From a checkpoint of a small mixture-of-experts model trained on Wikipedia: a shared expert of 256 neurons.
Below are experts of layer 5 (counted from 0) of a mixture-of-experts language model. Rows are named router (the router's row for the expert), up (a neuron's input weights, with its number) and show model dimensions 128-255. Each number is 50 + 12 x the weight over its row's rms, rounded and kept within 0 to 99.
After each expert's rows: "gets" lists some tokens that make up at least twice as much of what it gets as of all text. This comes from a sample of Wikipedia text that the model never trained on. Tokens count by the router's weight.

# expert 127
router:51 62 44 64 51 40 53 54 70 67 73 45 66 46 46 24 38 54 38 40 41 49 47 60 67 49 74 39 35 31 56 52 51 74 52 39 54 50 49 32 42 34 58 50 61 57 65 49 61 28 56 44 52 39 62 52 44 51 73 57 75 62 43 37 41 48 46 51 42 53 43 48 53 55 45 44 56 42 49 52 64 38 36 61 48 53 51 49 51 48 65 53 64 39 49 64 46 45 44 63 34 44 33 60 27 58 36 33 43 49 56 54 44 60 45 56 38 57 19 70 51 35 45 77 48 64 24 73
up0:45 52 56 39 25 48 64 46 38 53 73 59 60 25 76 36 47 63 50 51 59 63 42 58 48 37 72 29 44 38 48 43 44 52 65 46 33 60 35 51 35 37 52 53 64 52 48 64 53 43 48 47 37 56 54 54 36 35 46 56 63 55 53 55 48 45 32 60 06 52 51 53 50 49 54 52 82 32 68 58 65 60 48 49 53 48 58 59 51 58 46 42 42 49 49 47 42 49 59 51 24 52 51 49 40 56 49 60 53 42 52 62 47 45 33 48 48 43 32 56 36 53 63 48 53 66 38 80
gets: " in", ":", " the", " -", ".", " a"

# expert 51
router:59 57 39 61 45 29 41 57 66 67 60 41 53 29 66 42 54 50 33 52 56 65 52 64 70 54 51 52 45 42 66 47 46 67 46 46 66 42 42 45 36 60 46 47 55 54 46 48 50 57 58 32 60 43 55 52 46 51 70 56 69 43 44 54 46 40 39 49 49 37 51 61 61 51 56 54 59 45 45 53 65 41 30 61 59 61 47 46 54 28 55 45 46 40 50 56 61 40 37 55 45 34 39 60 34 65 46 45 38 37 46 49 33 41 47 60 41 49 32 55 34 62 37 69 42 55 23 69
up0:58 60 40 61 43 27 57 55 67 56 69 38 65 54 53 53 56 49 44 66 55 50 69 64 57 50 40 52 43 58 40 61 43 68 53 32 46 61 58 47 29 51 45 49 55 51 68 60 63 42 41 45 68 69 51 48 50 58 50 32 51 56 58 51 57 56 44 46 45 58 54 67 51 42 36 41 60 34 72 39 47 29 45 58 40 66 30 38 63 58 51 45 64 53 50 43 34 36 32 81 39 44 68 50 40 59 47 77 42 43 43 33 32 44 49 61 19 46 49 61 51 51 61 62 68 37 34 44
gets: " /", " |", " (", " –", " at", "==="

# expert 48
router:61 47 44 65 51 37 36 45 68 64 73 62 67 51 58 41 47 48 55 54 29 47 52 76 59 27 70 54 56 32 57 62 68 45 31 55 49 61 53 57 40 37 61 47 49 58 30 49 52 52 57 35 72 36 70 58 27 59 41 42 59 54 63 49 37 54 40 54 51 26 49 39 56 43 65 56 57 44 26 51 78 35 29 72 58 51 43 61 61 59 65 54 59 51 31 48 65 60 56 49 47 41 41 74 40 40 36 53 41 26 37 61 29 30 51 74 47 65 28 56 31 45 48 73 44 54 55 57
up0:45 44 31 48 58 35 56 56 54 44 71 37 70 34 57 47 44 59 46 38 35 77 63 51 70 42 32 60 50 45 63 57 51 56 62 62 33 59 49 41 44 56 53 44 47 63 56 48 51 44 52 55 50 32 74 52 38 62 57 41 56 64 59 41 43 64 60 76 44 50 34 25 44 68 46 68 74 44 46 60 74 46 39 51 33 58 67 40 49 39 64 54 58 52 42 38 32 60 58 34 40 49 43 34 60 53 53 39 39 05 42 57 37 46 39 71 46 35 30 66 62 37 35 47 17 55 46 54
gets: "e", "ation", "le", " family", " election", "y"

# expert 66
router:73 57 38 67 37 43 39 48 67 53 75 67 58 44 42 45 38 49 41 51 37 55 42 65 59 54 60 58 33 32 50 57 48 71 55 38 49 62 44 40 65 54 31 30 70 54 52 36 40 50 72 51 62 35 57 42 36 57 48 44 58 65 44 53 61 31 45 49 40 39 39 77 64 57 50 50 66 38 56 37 55 41 34 40 58 65 47 52 45 41 59 37 58 47 57 59 48 61 45 51 39 45 25 65 25 56 39 47 49 50 51 80 39 48 32 60 43 47 45 58 25 39 35 76 43 57 35 72
up0:43 66 57 58 42 59 57 53 58 68 55 49 74 51 44 53 56 31 61 54 42 46 33 58 47 65 49 40 42 60 27 42 64 49 44 57 48 66 47 40 44 43 57 59 43 63 48 57 59 56 54 54 35 31 64 31 47 51 51 57 42 52 55 51 36 42 56 37 59 53 47 50 72 55 63 62 30 56 56 51 56 61 32 57 54 32 50 50 40 44 62 50 51 61 53 21 28 53 42 47 50 43 41 50 39 47 39 60 40 70 57 50 39 44 58 71 39 20 45 37 54 66 20 61 53 52 51 68
gets: " from", " From", " H", " 4", " 5", " of"

# expert 176
router:73 72 51 52 48 36 50 58 48 62 68 53 68 49 56 38 47 73 35 62 31 35 60 60 49 47 47 43 38 30 42 54 70 58 36 41 50 54 35 48 65 61 33 74 69 61 67 67 54 50 54 36 64 40 44 35 30 80 29 38 39 51 46 59 45 47 47 57 55 58 73 61 78 36 71 54 53 46 47 35 52 26 44 77 52 42 36 60 50 49 59 53 63 40 46 57 66 43 57 60 41 48 33 54 28 42 33 50 48 23 66 54 58 44 47 62 48 59 24 47 30 44 40 82 40 53 34 80
up0:49 35 59 50 29 63 49 53 42 39 61 61 43 51 53 43 56 25 57 26 43 35 53 53 33 55 61 37 39 34 48 41 42 35 47 48 40 45 60 78 41 44 32 57 60 46 47 49 74 59 51 44 68 56 40 40 41 92 64 70 47 61 68 53 56 52 30 51 34 45 62 33 58 30 40 77 45 38 45 64 54 59 37 55 56 34 60 49 55 50 85 50 51 31 44 40 35 38 65 71 62 55 32 41 48 55 53 64 56 47 47 45 39 50 55 60 55 55 52 58 55 33 56 47 39 54 39 59
gets: " of", " by", " between", " with", " By", " di"

# expert 167
router:69 58 41 53 51 45 58 45 51 66 56 58 59 50 59 42 48 53 43 52 41 42 46 73 60 56 70 36 51 46 44 33 80 86 50 35 54 40 57 34 41 59 56 45 54 47 70 53 67 25 57 42 56 21 46 22 34 60 57 53 65 65 50 50 55 45 46 64 51 30 50 75 58 38 59 54 71 61 33 47 44 17 32 62 47 38 42 51 46 50 39 43 57 46 35 67 54 55 35 69 57 36 30 60 37 64 38 39 39 43 65 51 31 44 60 49 48 41 51 55 24 32 50 66 33 57 31 73
up0:53 51 44 39 51 40 52 55 25 39 35 38 46 54 71 44 56 78 55 55 56 54 53 55 54 65 56 56 45 50 64 33 53 60 52 54 68 55 44 58 48 45 48 42 54 63 51 29 29 51 48 52 66 51 44 54 44 24 33 41 57 69 32 55 60 57 45 73 48 30 46 43 51 76 37 60 36 44 19 60 75 37 58 57 42 38 53 49 59 38 84 55 48 45 40 65 56 50 30 52 37 57 49 58 40 54 47 91 82 50 70 63 34 49 37 53 43 51 12 49 39 45 47 52 55 73 39 61
gets: "-", "|", "=", " |", " -", "1."